{"n_layer": 16, "d_model": 256, "n_experts": 96, "experts_per_token": 8, "d_expert": 96, "d_shared_expert": 0, "activation": "gelu", "moe_layers": [1, 2, 3, 4, 5, 6, 7, 8, 9, 10, 11, 12, 13, 14, 15], "router_score": "softmax", "normalize_top_k": false, "routed_scale": 5.3, "balance_loss": 0.008, "balance_bias": false, "n_groups": 8, "groups_per_token": 2, "init_std_router": 0.0321, "lr_router": 0.00202, "n_head": 2, "n_kv_head": 1, "head_dim": 128, "vocab_size": 4096, "norm": "layernorm", "norm_place": "pre", "norm_eps": 1e-05, "positions": "learned", "qk_norm": true, "attn_scale": 0.0915, "tie_embeddings": true, "parallel_block": true, "init": "normal", "init_std_qkv": 0.0389, "init_std_o": 0.0, "init_std_up": 0.0389, "init_std_down": 0.0, "optimizer": "muon_variant", "lr": 0.0171, "beta1": 0.95, "weight_decay": 0.039, "lr_head": 0.016, "grad_clip": 0.5, "warmup_steps": 50, "schedule": "wsd", "decay_fraction": 0.79, "decay_shape": "linear", "final_lr_fraction": 0.1, "batch_tokens": 262144, "seq_len": 1024, "doc_mask": true, "train_tokens": 718500000, "steps": 2741, "dataset": "wikipedia_en"}
Below are experts of layer 11 (counted from 0) of a mixture-of-experts language model. Rows are named router (the router's row for the expert), up (a neuron's input weights, with its number) and show model dimensions 0-255. Each number is 500 + 50 x the weight over its row's rms, rounded and kept within 0 to 999. Numbers have three digits each.
After each expert's rows: a language model's description of what the expert responds to. This comes from a sample of Wikipedia text that the model never trained on.

# expert 18
router:472520509547462456568504528493529565565486439509482580523529492549511493495521509413427576473506455458503496503476504499512581614598589543569496483517465544465525519525447490592513533465522419512517439440472421480477468525471368476518582459487530554494519509465434388464398550499501475514487565469514582492487559458443443509499569543549525507426526502555546614574462500433528513508468404492443498566477555459507407615547462538580420462612511420533445476449563438557444500505540551492514460463428409471456493519603441545525517632513507492494436517532582496478551476536490492497441496522449528497524471406374463462469407527513567439497458454514486469468587563485560468459485454462411429529504366595488503511543479428495396493498504524592533418555523513529561529507431505
up0:551462441564456534377410498536445396457505529524528423439493507507522536439429493445514561548492526439535442525525463494495530520543534534470568606473509478428543482513478495391590518571544498555554465554363531536542422575507535503527493654558433537438483517532558506464473558576533478490419503503559419531474423457470432469406479483543437544587557505484507565487514509424490510539436470593488528434489515569501493536457452495524557493512508426506500508439489562463397508416519448542485413443415558555600453463527538438486519572558576535339449538435441445531543429452479569474509562535478548450521491456520571475600470516482543485525532501438502535462500503561526463522535483421461500534501443539456550506459555437512457506493473505588544536549602488522533473620479465
up1:433502529512617480451548478499540482547619596447563447487576451540517505581479446464522383476491541461430400526534569496457502513435559557561519560559620523476461488548583420536461519525549477542528479518483448452521474503457524418467475493436520431571481506521477442557536534542490538512466560507469540558443495491411464553440492506508586570494431612491500508503417412463557473513497493549434467441525503461514455448381494577497447479497601505454457450566533496582578393590489553490402516638462502495467474436530561491482483520491553535555564507429415518388488487529526502483384508492585507527557478511511461489593506381474520483482411511439512524514495505524534432522422547471449501566500506451507411466558590440506484576465530441518515523537525514478546450543418452
up2:506521412483490501495496501491485501520442614441542508553558530435552607482521560511474507389493391434469402591610499467564560550552529451514449519573487361444536519490461420539539438460486483486560570492505574481532413502456468492503548560517431544492547479518496547582383503488479537530507523492512529526510506511515556417499542537525332568495422507520495423415398559459499439541482471448484481484554521495506544531603510502546463428534550484489551486433456486488560568474550467496514500450476357498474458554463560417580512491495511461383525430459451556502569499548522617502461485521474512429527487501490619633445497625493601463578554495522525507481464487413479501485554451481434455528484413499532499486487533481467484527523451532537528568469474475462432488468481548
up3:510418604626471442469440551531537501483502424398556494463511523511437433520479539573450528494529427550407473538479517570518555394573467459513533521509505438625378434515510434528497499512428516541391569465479544467480393458484563536446469504417451550479484477496527415489454558489482444518360370458518431465552555428468520462544555560603515506584530521571522460516472393506576510425470478522474505507506544502546499505513538482462571511512573403551558441516563482518452519548527595511533467419474572468399502497546535564546491534545454429479555495488451516490534494473545487545495526503505550442597509556466587471487515506461547526579574516552499434444442452471463489611465546503533488544448496589526556480520551406482548474415496428527508462490492443563480442458531512
up4:490459510518509545558443401478473572450618559541538548580483558527510506527563462438452533457493394466429453518522443544596574492533471463517506520481403496521440526559492453498569438501647634522528580580527481394551490529410561497475387499492478495495530490499530584486504396540573538477506507528504517497454549614499555532444562521565480493446439627498472513425518479453398506522417581484477502493555529473472502564544512473423498492450477451419492520527427462493477485505478427471443489523476512539451603465611392491510547483592506456522444415493452562476487440464540517504485364471479528560542492651474500509521541573489520533555451480500494484453470436433442466517490506509554461537543492479498468553443564505407495454482539494487508484458360464501546515515535552
up5:565524387522510459528538507447520466477436545503455504488492502517488520567585480552503452477419472495585497541465556478545511508556509486459426498521424529499499524422552551477462522500486513455587550522600392495463486473519458608503523421439518356587543470519450540435471429436496447457577483497518468508506479462537509466509541502448487485529431487449424552504530465566570518524442548423382490412591450600437639477451504510492362486496425513554412546539483400453547501436434483492633605465450554555551581525480514562421488442625496523485547526526589500514468560457498469558618521426479455513487460510539502553419542559545516516488488546556442514525572551531519503442485482549464439481497527460487530580513549564444422489578514527511464536479498488560475497430571520
up6:485483573461471453547471433527473517557493425529426426506545550482423487484590501526510538432624573483466546593477523485601454519494436481583503476401531477478456525548522495498555401619476514472618435509488529554470516589571467472499529543494502507476479443622462465545471602502464521497522450548541493417515497430452494476531520478542481555510545610466576520528455605494546522400596451460456569437500464419477540548508471493484471413485353538522516565495469578350462445435509493459446483472543476480430495467543581465489510529432444510395550522580505477479500525395452382505476553460496554516500578486633522512401462432472477529502464425484458483540514496513551520497509527527506501581471540534440525514528448444536500474598570493497491516465479538447494414517493502
What it handles: Closing == heading marks and paragraph-ending line breaks in articles, plus States after United or U.S.

# expert 54
router:536387528562511546443431587517441612438541446455406468510449576482485491504502464449609433510436443450548483539415452518430447553501440541423563458439551506496485612416548552448533522482480529527462522492497567487606481489506527484545535498436495507493494517466449559440496437425605424526522480485565400529537483494418523436523551555503471513559483493436547436410538493528498544429410523516444457508556511599492561498483537552486523554472531434511524550457518400509503518512501498444486457560442482497525456539531527466504469446520537445538567554464461465613560514458447538514528474460526483578625400634489480487561572593553408515477528517413494402574564451486504412535488525586529477540477503454524441558490528517502582439494528427494417453559431484523551462495564458
up0:489427404556472405565495616481404577454561423500452492488411509524517474500437546652477523568545502498546510498560487603581491453497475492547448491491472492413478479455492432452579494490489458437571478443549571549550517489374504573528548524525475481434467550463457559461527558518460421557459511483498534489502480522462425546426456557553473529527522444511499524509514530484472417519504520529489573476531519588490507538482475453513455538568456478544541482606509491415477509492511465541623574478457546569543502485440456576471400607446453538507501456527447576473476572518539454517423490437603507451475512538505527472508485503510472429505437518542454486438417430569543470478494589541436533529490444511613417461533557562580565507403469501499582515553506405483532391430594540
up1:484491528448531488484422465494402503470468479547459522505488487521559469450568477515541581508513507461538548556445511517491452483551538579491511477488497484497480436469547376580516503500522471550544514421451514531419609522429491563424509585538531417562618474501465644449564482530512456484645496497523482528490413486459498541513445493502503580455550441533449548550449431469620472478474559519578427563501465526582491573434559471458385504505492600424460474450440480467504439436538513466431466492523517518414476508529476562553447540523571535566513521498451352588402513486484507526417549675568548517479457484492526489439467577486434544507493566502533538521528507440486436433491509550505507531506520504466486647500423474463507473548519496468467612449542528513485483406477518
up2:497554533556517522531497503567455392533532541521636512499510348574470435463552487482490547426413483520486540465480522520564524519499413489545498543571515440632494500525504532553504605448640531577484458558438440468554381358529428502546484455539475480474458575465505373397472447430546535576469514495516485473481494491564499506489501518426493510489482500513447509484353484411524602449434465505533384574479488484503443564448533521485474428541443524546483530553524402517472500461495449442567484463521414495489495515490445519526571496486596455509484516469544496542489414523498514494527487522484505644536531539511431503506533529591466409490461499457513491539510557517527446456500445544488412470468559499546452465414557576519534541500524573496554493544557520573493485561404523
up3:490559403550475432427511553495507503431498452543492521397548421473513448480503539532416486518499498446532521513460533523487472400578569578541504492462514528458479515475488493432568436552525556495522554500457452572479535483441487562429545456505507542533510516483542404466482588414442509516513449417496457586510448491509571448472495596470477474523493481380504419519599526617480476613487453487450470417469448375489444472541497520483511468536481514570446440454518569466419445560495431564616506537494575473594472480580592619464467558537407538535509549649593523572450518356525477503480542564503435458467471465480510460478561565434506520491525545426515445479570615455419540558554535507503507531414532514543485459460473505477469489492533544545532515496549542517503487564490501
up4:592576454542491538572509432607465484455444563538419504507503545568437518516428506521523513530536481462519479583444486482448427515531426490459489531461557520548425544515514415536548617394478466486477469502456586461454520470491403498553429577406443543530501420510539443498492552504487493409503497492465499487408526607473480577453581452478581499468457456529579556438515556462545491510497539485600527535569530534526442481534514551529461446501526448485585611576527445484527453516468522478407448459441439510492497437496497450504489551482539469425490507479504525570524355524569477528612435504435573505571553497368559493516500489508594501491522512480452433457458448555493347413559587470501534513564462487520517449517512575518450514481461464460499587467428550590547517478427518
up5:510543478507547562485488457479538447472576449432579548483566505542569468547592528422500518486497487503537501432434530572496414422382561433451548428488518562425499452443546476609501565433454515519493447513568493476621491485495594524499504502504515464537492577410525509422484601488569532544479570506583511526484413450520544476472513470520443487496509400558522477420468481536515493547467533518508440565504526548555496605545584547469525483456499502415508505477494473526542433491454408595524561533493481480444467416472505528473541574514497506591494532481443506489593505546566584526377492470528409551527487422517562440532488467549341558512445486444449435515511566526500522421487544404604469578447484548465480381478446540438484536476450547458501417475609487479471487550473466
up6:511643573457535408485435488536549530521525526556540547432476520516452452473562480533477483487575507481523420546527464467534505520409418495542488592559494506473495620476428465440546444550534457456453504480556486575433458457535526410534517516525474445536518470432452514526477569581491446425594630582532552500509562501464536413516555573420469544497459472533461482491548500404482529449482574570545504546546421524514525486439493518504457472529452491460520496474564604443518455545491600447475441521556464502572538586453546466530447569434467378492439492474504568541510463476508410465477455441560558456566471520374490494491490461450471437568527475497432439544500527487536479442488386493477509473473475550570424460513523499548505493385589468528554566547467574563386604547480498
What it handles: Word starts in plot summaries and narratives about people's actions and emotions, such as resentful, desire, However, despite, get.

# expert 58
router:438528470465516492386454521536547458456526488431480471496470386420516455591510472562538453529505403432479480510579446503466472517431485540478542427542468527575491569526488453519500605565541442531512518543559603466505408508413535513544615524531517443493497422498486528473468563436536519548558507464512431452473539482472553491529491533396480438473544476494478424473488481564521456516537537445525430503545452582495538503474562557433549495496540500584499509519628451448485473565432428529463555546468541560485502509471462485501481476514496541557470567507427570585462480479522504482490555589500482496522530520461548497480479654468469484478611557516576473438420461427529587567507550487502554433602511347602570488458540451560549482569639430495463509549477435528475400561530512
up0:526469545606517393484443494501522466441478502456523437481475469493508392617435488483440577503463409500480505515482455616499433535457435583403486502546460528409546501597474563512478554551569551509468441451508503507541488489456465400542432535460455485566603524503489496504481394548501520510542459492449504451393460487445446554559592584561468460433466560487464523462385475467568546587410495524453544552446491522508571551479441464532444493462542480521520580503558411445520579459471538519549516461533518463494471513486540412501625498492517532474478513462577542581606509514479544634571462579488604495509502472454507479374395607515447554419471476497521513498428536520528476453559426520563528494489529484440523556527542489498426480478464538531510496517537512550501474533538402
up1:560501556427484534506512501529458454502379463484526511440569485435484608489448549505585535404462452416555467532485541428484518532515535516595532510607577501510505461496481486461497429572452522502441522552489536504526425496477510496460434529507473612486610493545542495509485585447509615527449517475482545517518486451457371467548564512475491586515435536472618460452512556575440456482558456514593569435532495445500427481431534537509579451573334507496470496411497526459491447530518475531420494452532514445462598513478537503513533515458560518537480492573559518543539485515464394445426425491478446502481467467428475564507457543510434460423529430502492596436402504477469474552456549504554506544512639581436478456621484512492561469537497537484536512472506579455549439583498470
up2:485505635503449528488430467527569546454551490491485529463584517518529581558452466464504493508535402465475536480520485613478434520477551493509534470495378467503527608556429485464543520557448445496506562510522503496568483477496492414529480395461466564456604489454515459569508570461422480522504475494561448469588475559470471499449539469449553482491438571456450528532453455574618507427490468545548584458457464466540533521522510462509456451426518516482479491581541492624494505553546488554501517457531580515467477452430494597467475473527502479506500518438456442500547499464436472533422525494497373473628558516410585467535515581444456391486456558527550635462582556445442461542552425488473535431511467511557548451573471545501550396482399467467415457513573478408503511553541501
up3:451520395530482553550582531612532537474438531529419395534447519568534555536527486518464486453471423568566445513520534567543401505540455514466585553426418492520468512489479456525529496485475439520508440522401554436458496477457525401499450491577516481551423539496524530619479500484486539489477575562489501495455547508539542485432498457573438518504557476497498508484517542448473407402455532555506578465525511528478484543480457512596566454559503396428508481517469463501528423540492627495551560566558433558497449549498518453452483511512589455489435466582540574524421418489500509442464503466375539483469461432440495537575433457524489475454575455424460562474414496566488508467538480560563401477567420598433436607569463501474583508561476458483567498491521537472499610562501487
up4:456464445557482495462506469520551462514514583485389464361373381495502438526419386554479503455570450529503451522503506432394503507457503496544450488502444457541512529565519465498579492529518596499542503479585509395621470482532513472531479536553470468484488545576487534468581491503527477473548494521497374529578500530442571498524509458524514540609479528549519504492508550584506507515476566550417621474567475451430447532556421480510543453423509581497494475508413563473527428502549595518577491448542375565469577529501464538458487495627554445490520479514537549611474508505497545489530541442442506437516493431438454509492517440509538404537557481498467525535548475421462528508494564462443526508390407447539513391489470465481544500505489566490448500538504478510531464587612490
up5:512562501474482509509476473609523467439471502489621508511482505593554447438534524493551488437494476490523375537540493435498472469490501546470495525539434542555509377566431558484496534511446602461547494455572554419452502512505547430507468569489471476376465449400515521529462430474449527557550425501530522406547372587446501451523655551499475470521493492504417417508477564539558499509500426450471395494456408509517505483547502539526510461527482467469492478522543508560551501484510429518491556509463460566522417522430603475581454534605531441417486548529444491653450509396523446497501522544490469494543535480512536538520531500526497575553542550365489515489555463513579428548486543537462600555510529525505481444554411487452508532546496463423430521480559618468513503458556498
up6:516488523586532436516475521613476543520525596474478456494545454589480440491477380542436573486470460499436515522568488476536386556526490430592390552506479470491475477477389535479465531451519549530460576489510547471550472536531613461491494459496480557537380502482574504434439529522517432532581508505650480441466493474588489446499509562513457546490506459588459578417468502492475472524502543446451479612460534536580547429544525509503481484531621539553443438513475547559505483506504552355430503427508458517474488529566580499471543555527496489433437388567508526452465495409440551436542443537493567536498448565459550477586477522545502466470488501435474513471525487543463547443544472385512463555455539529500487507550578522502484539431472575372496493483503468476479373503453540
What it handles: Short opening word pieces like sp, comp, eff, c, d, completed later, e.g. speed, efficacy, cancer, daughters, plus coordinate symbols.

# expert 53
router:439542538479525511503548483491487480478584490415561543541536426488507569610486422546523482503509505527428403568511492538443519481489392492593523430484523446452533515523606425465492540410522438461573407498566552492470413511557498477429503409439441482472582539383497546484452466493598474487441512490458437554444500548419588512546590467435514517467482518463482471384426534580463457388556493483542406458549500505496535479451502539513472534511527522568484607537505404543560555471473423539526520586438500541578573545456527466579453436478571461529502499579465486535465506483506534532465543571467446435531429493478534493494449462546541503542591433570429514493433436544493503520434537473553487538536444463505533463439531503435464551505612421513518512608534515545458430498586590
up1:317529528502477472500512547559417500407539550525490423462538486579528546535547422483433509503627465541510518504489529457479567492500530489618468576486493550410560546512386529463433471524564489524564489590460404447483530470493415485511520546456457453516492471454535529394460396372602531536511491525418415588503472464560553595503480548439495484551554458491487477513486536512493515495514516527481525505519522492564471578424494493476490498637480503547491453555455534480399492524525486540478511398493425539452496534500542409539453509591469469403533525528471576448442497509540591555551542453544455479483498473469561500524528482538467500562436456541463472546472577521510468408480422415441527494534506490447493513553533493511511428379415475497477473563501553492506494502651587
up2:554558461467464527503460504534605463434547518471515361480527534533493532476515425484593482518519597438554479442477484546525435460508443450473444530551526534425472569500550513513604486543541415556540599483534514525522509492506508480563483481478380446468460488534505480449444555379562548447484425477522517501528432535495472569561528450439441486500524498473501536531520419550485520435487489482481527400597521484519475471520466376575486398515446568429455433550458460479560516522435431582410526475549500381531510557494470453536505455501415514452434529545503522486582519572537442436535486543562485535496530492486440537461508563525547484548467560567471432483421425477470542467570582477508515483506506509498555465476499409582463498543491581556443462658535552608397602523538588
up3:495516442542487535461494408517460529507544509596518471521481493492500537471627485529535607374501300463477454466516550546407515494470546555487439516468635488475453490574513469478554433468509451393494519499509566456534543497516436558484530583502520448563514528523489453504425479558504475542486564428518489547588538581516535541430432507455470556523452443543453536456442540459453425617507429532531402486561466475496402538479502596406468480509484588505504464542429551512478358524442506517608459498436447509485533561434480439638517474465406487428514447535599488547509524511554492545522492557504499546589541499458556559484542541473501461523503490495451437537531447560511423512514572495505536479452496538484422482527465463552532488574588538544497448465457539490440447459488558
up4:493549490591558507501509521543566498515389516581545468443523444467436504535423475442485500506405504525508599546463459561406590491454461452451426523532603395488536574479589401567452451455605522574513389500556476559481529460509441482516537460444485442518509441435529429486467560547530538463516497542545500559406560530537429464571515466561515500522407535551436558457539574469537466454537493477504462405504445503596486556524481520625482508567539444518473541462546416502531462546443503462555586474441498558471529493499490489493604430618545524514474467478519532689459431514493528488468500461473505521508441436483474420472497492540521481434528543495435507483479451466545409443482553538454592449488405533455480496516454487500551536571475494496556626419489561525525497506490460
up5:560478577511513510435568477483451534493443392548479411380567380524562488438501547499585469453497513470512515527483543584400553527473539542522536548466602421503426587433506424466509532484508528463538495501450440478566482517497465467546550565487423515451418533544523544575434485341499514465413561467518456556540419595466450478510548537504481527445485452553507575496554439485492579535385482493481422589551453436603558475479478551412483488460442524487538492454534486564550410555566668510540538578512479583508422512446495467525538521432513480472538525514494425528426522539536496475535452518481456486537504439505539642541509496505553512458533504503417529475511608451486413461467422486504507479551543491566451483483469442534512557508457511501486534511508482520488536461572392
up6:491529520591496439450493475494476557489502464483458514529546572456519551460584541521435551476466492507529438525409541480462632497423507526505448480451498454417499574520525468538489528523394567488454499536535494560572482462539495520483506562486451481498459540593550513458491553537472570407455542552498497577593511555454472593474445518528526632460477501489466577421488446518533497579434434412471513472538495461584488507421509536521379411486596527498505458505565445415465582412602521454487530518447469549533537525426493451457426481427484508563536503447487529522478475542518529477484447572485555588370417475464463492496559533628481610436521592467412528465514521525570419504424519409508467511632439474453468454541493513470584504504469579470442509507491503503540447567473579
up7:491447542496520503627463547511360566528493637506458455548402477540523525504574531623440565529441493433486638562418493498511483506473445477522450561468560487527499499541481440472511563481509542493503422478516455399528524494581494494484505491562539510651542547496341482472433476517507512506537478546607554574530535508590538546500563444465464470476577513537487503537455602433501409465432510433437401488491551586518452507465465443481506532487443575501542558477496448489487498322555500539495526554556492613444443493500393498532515522529484439468485456473424552488487522499437470545506576469519459476578509528487506536477464486483487502466450439498475472471558467453568552445512534480534455504503570552443481543482508497533469541483452528534517348499433488558502432580543486
What it handles: Word-internal p and p-starting stems like comp, sp, exp, imp, rep, as in widespread, corresponds, disrespect, plus table pipes.

# expert 61
router:553476436488532475484432565602468525517543443515464438518457506479479509521544481536526479434491508556537532463422549503484539465504558528562501576454600507477528441562542451468508537516523504544552434484414497451528477474570543509625462501522533538548536534530521502411443586525490532436451458542489495538487503492585489495554531418501454577450526540492515473532448453437535584517457489476465372418537480453496443593523514529522494464498521478553608414610486487455566545567543588520460546499552380423538332544534513535555468461563502524492577508469541561445507525465432505530453570539435530501478405514547465462438479522462429562477403408598393476584494472478549439392534587521438472604408551530530527475434472479535450497459501534444519417533550481473462549445569548
up0:509499513504452529515476501536579445418454433602551474516523529477485452392482403436444502490529410540473442545521480574449491548425609466445453426465520474593439504595504517549595533508546499478448466515453470481569547438526485609538542523526488442519426447545379520438547579513499423467551463465517497507474442461485412465533623572499428541471456607527522427591488497489572484458545437595501486476451580584556490546471491468452489338495557482512528497541474525501534453520583525510512476440464487607552554507490500508521443547474553458460506507486554522510494424441562472467501482495530488521576422492458563504565550523516481477471492480555535534599532567507476443508526416437542522460440559500537466416399551506461462527513535541442367529584476433625512501491475536
up1:458502496528473431502465515574578519493550465572560517468441510605558451527505430513538526518499485566484404497452441584428520443485511493533504548505536492505531514565477455485541502492491468494530531507472489601421560498399551416474401570432519491485485515489503424485539519458467523499647505520501393510467525547546451451545583497544536478530444559466469511450496493494469560592521433446552395644549403458488481458450484580466518456456422515572578451504539499533568438553508503504591497436530474506451502512354515509524461458529560502448522480504542467520607450467447544534527570516488510518510393507449460503491525483462516433577413396511529502482501554645463455473562537375489525525474495418515510476500455488520549534552517549411608388488564526494565582487426584
up2:465519401546556543471400614530605424586499495492528507487494397512458494567457454460547517496477503538451522500384485432603492546557512466507489494455521539463379584494462475548567485570440486539513514486452545477471524493440537455526550546531497428579498490506546461437544553499595455581512546512505507454544555581497518477535562530503559482513556583419491519490461449468503413515432529466516412538457451476552564608489471413472492473430489522492483488521555578443569591575536544582534514512484478521579443444599553504509597549496542533469475544489486492516469383458502555598511465451365471521512461509487498451517576510457520559501488451544303399515424514549474486461483471476537407450467513538508438488530468455544458452480520538468516497485469500454442505365556530
up3:460543562451495562487577465476543451422466485536522407505560464499539604478488466516529465392472460453498467471505527580540461605536387536431511495552559419444486502546515521453428452535510567461562432578545511555430566575472397497539560464535506565473480507473418467472466535487520543499505523518540585429460523603456591580458431553480501415534575536486497455526609441529492490518572454492471579530456446513498413538508532501607447499501468504478473573567425532580473410478552541594444541505458606558502471417428535552516552463530560475471544469603508497503606483572475411426534517485497538497496433432481469474542558498518532515422408470380472478419556473495514414495496471461573523487514475451508468409482470402461524440524519532467589488486478512488419550546529477
up4:485436425465541469480587547625567432490482561576447572453505489504477511457469545467542512541445482515567512484500439479381475475461550557476473518476407506484450497443539656497553497517493523493513524406456589477555473370585472515524482609546396518478473543497480500471586607474530464370459515512481468552486507472386489477443530458551485595560502504508507473500449426442577488506454560415513436431478469435502475571422463453523435447474510409545431495464470495509560459486544501546499527468547526464570506527553518570505490550454517540487525563464484501566551448491499623532541426445514467406515428488499421571541470468519476452566554469484497567433529463597656505535456483538493550492518523531569565467492504486502463497493437459498538469518445572533614544590542449
up5:524501513515580478472485536533508447496491481540430568542459507599489497559579464552536443385418391484505429423514463566494516473517472538415481583463453429621534538462639519584444404520522510652478519426522455556550524522425481539526523601558473521476557498541446466481506432436484404483506464582509556483492461498494521592435440505517582479503618480553495518422514519473518404558435469390474503468509469536532476479482472522500449423524521501520501493493433551558498457425508497537447500530465433429466413543524604462474476450423538484529484403567539589426509542518492613509502526461419451509533520530441562476505485481437575480614481440471537449532501554537593517443539479517535443498451465516443540438475554534478521421496502488486626463510489526511558532481584465
up6:483582489543520529531568538556404555517523513455556455458515460422517498515561522384444481579572495458476478448545511446565548402419594563455385478482539488454500411523477490378550483549457520556429496455504487484481490460531460531489492506460499460426487424518527399488564538506469489451487373429502481526463563480527594554543520516494539474539479488497500469467456450535539537593565489484506508469523410473477449525448458558481444535385586549473568483564449490617454493483501584490473608494496642464580448539500428427503593481522477470501584461551435424524533494521528467582536551547434520538451520498434563560478581456499434546520519493485433467461511548478488538477559539518592571458523500413538529490514527524541475498533455480489475579524473583618430366467492574
What it handles: Critic, publication and award names in album or film reception sections, like Variety, Pitchfork, Best Album, Telegraph.

# expert 20
router:551528529488443446529481511555474549547431452501507457562466504514528493456548502438524566548452507536585525523466530513594561543498617586533510458476567527445517516557462494550471528472560463444488444499454458450475476537485388511509463545616525558479488549460533492507409537467470434578441447486565570612498575530558488566550607455540467564422495485529520542542517445487536559454457507566410397428483517456488370593538457536490495524582548502541527480435504505498487498541495553557489455397549458438528469491494414497512429574417475480535534454498551507487563542490485526512362503563522531495480428440461426459483444549382472469448471475518486460459426551410559495415500450543448411583442468637488468518409430555521546536511418502434527459515507593476553523500457566
up1:552558415458474470447432455580573470564445606505484469456497537521492497452577619451544456466526429486504526563498617509469613521553560536650459477512465434594476442552457544491521483453471494401439568523483454450533583539493509464448529486550502529567453508525461461492392478461507461578493483496557536574495485466574441462562457492537512472474444517451570499472421494482438596427531571527477466489492471463526534573425517522488490574526439481454559515590549437558482544461474578484453480573495506418436502529503470509567459467473511489494489503495539587581556576431469423545392543542525538479536492490548542431469533559486581570470448438594434535442506519528542501439461427522437443548510586474572415553543504389439441527554461399420467446536464498480503545480526512
up2:490511559463493419500462440527467366477440475531459560499445453429413421475463533549442516473514391502513489526492601549462471459521464502491452439493527464532493543434485571552577459475501438485556532436451468475518519495450543478409518451490421508473520522492428526420627395550525516503475462417444421546528578454479525446439490487500492467427576540529489520468515486421560518499508593477523500489554511499460487393418471579563539486470533462524563588505589530481461469500447520543578563455432487561534510493449580571549481545478482618545514473559487519506507500481680469547556528603445462483450494581437506489404511492437552596487480483490551483512530512495507586490505474532532505537471404575426573596578561529422466475490451456566494554494521566582562478505565601
up3:543503563511442544483402514466456563472460521511472463507525543532561535444553500520550606535493451541490387517547550600455567451405374528468478549502454631497496502498528540447569474477589482559477411494574463501447528547508464552505514429501493516640450445559459450501451469564505501533470531463530528480515515502521494422455553437573533502524593440429414500546450472498470459567489513480522521568540497545547488473479427468550465545577508491494434495496471543534474480486434347564576508533527462515398465510373487538503494484559570518486441482437480500596443549529526531527449487470522520536456425492358483573626525548458570561509463448464570476507490415490561498479529515549533453436494545492547517532432485536545522414447429556559500486538442545463417539533345489
up4:393576547483500462370515492464479476459441495499521447486502516482551509456392526511526481492523472549522472526546569484429464491539454524484546534511546526545481373527512496546520529499449497537480503391446480450520515555580512518455511574576430512444491561490546506464585474434431440611455518424541514532489444472511467412451626498483508565531507553581460545525520602513511547478514482482470492495563424542519497469533420559423480398523538459435467437500546634654488468608527500567419371570539511480500524491405486446534598440509513470435439441423477519539511495551561523564560528489519546502582563524444440550515523600508521517488504500440466476506477598429498476445535484373477475434486435565489443478475535543515486492472559505460472454619467545540525549477461416
up5:557538504508494563505512537516530484540521500474617481479583581576464574455555476522543496521524567555516450537507463510437419548477461522412563500448558534510525496379490531422541554426519524495472510525445506510441485514507491506492467510497516484502446443564497572472513435452529619505476526468516375534539463564456558560531541620499611515519427548462556415571457474521561578580462515510535485438506464588395532524539517481497428548512554511524495519566509395516583424528437523414477450463554566510417516554452493514446438451516510523462498567503491501532499512532559602570511474552607508533507489441404538487506544451466501470521514413497426511518356544431522535486421473608518470474491437502421501541521434412528473378456521458422483490565445474581412411504456411
up6:584529526516495472490538467459511612494563480430552527592399450411485460486538517458536586554535444443487397496467529546453416513517537456510469497527538464554572562510511486466500531533537440429541408426537532507548413450533584483504523524497607436488546490515506495512448442411529574464484462484541414533533498446474482443489498498475450434505551465465541497473520474492544539576433410519466484471469552549485423594471483587578530525444446509416537475554533520516569494573450458470485489494521495418514464624565478453388545505505588350502492464505604495474468510546487530488484450418631468533581517539392498538482485479474412511514498493528489534451527518431490487530526532538509592528533474427488491444551573486493688457470556539483582441429471473568445517543597496
up7:540474420493457551553626445425468451577460528540598444487439466482519492475496596468447508604521573493532468490524419556581417550537518502451529568487599441637485511492525507600483503557506424484511473466560520503533523514505608510506501420599527557475522565474390508527425518419467540540445501547612445496521415523533542468484476528517543590518625539545494550476450437456476546448491507549449512481440458559504486558438577570519472543518494577456477450482407523500568407524388481558440447469480458459513540494441460485484493402456518456467462496481472497466444461429501516497405534491511407515434458611500477498439498413529521522539489479430492507525428590548506452533485511471523559549542511510325515564569506545510504481496526512508583441462473455475503488534437564
What it handles: Capital letters inside acronyms and organization names such as HBO, MaineDOT, FAITH, SMILES, and words like US, UK, Europe, World.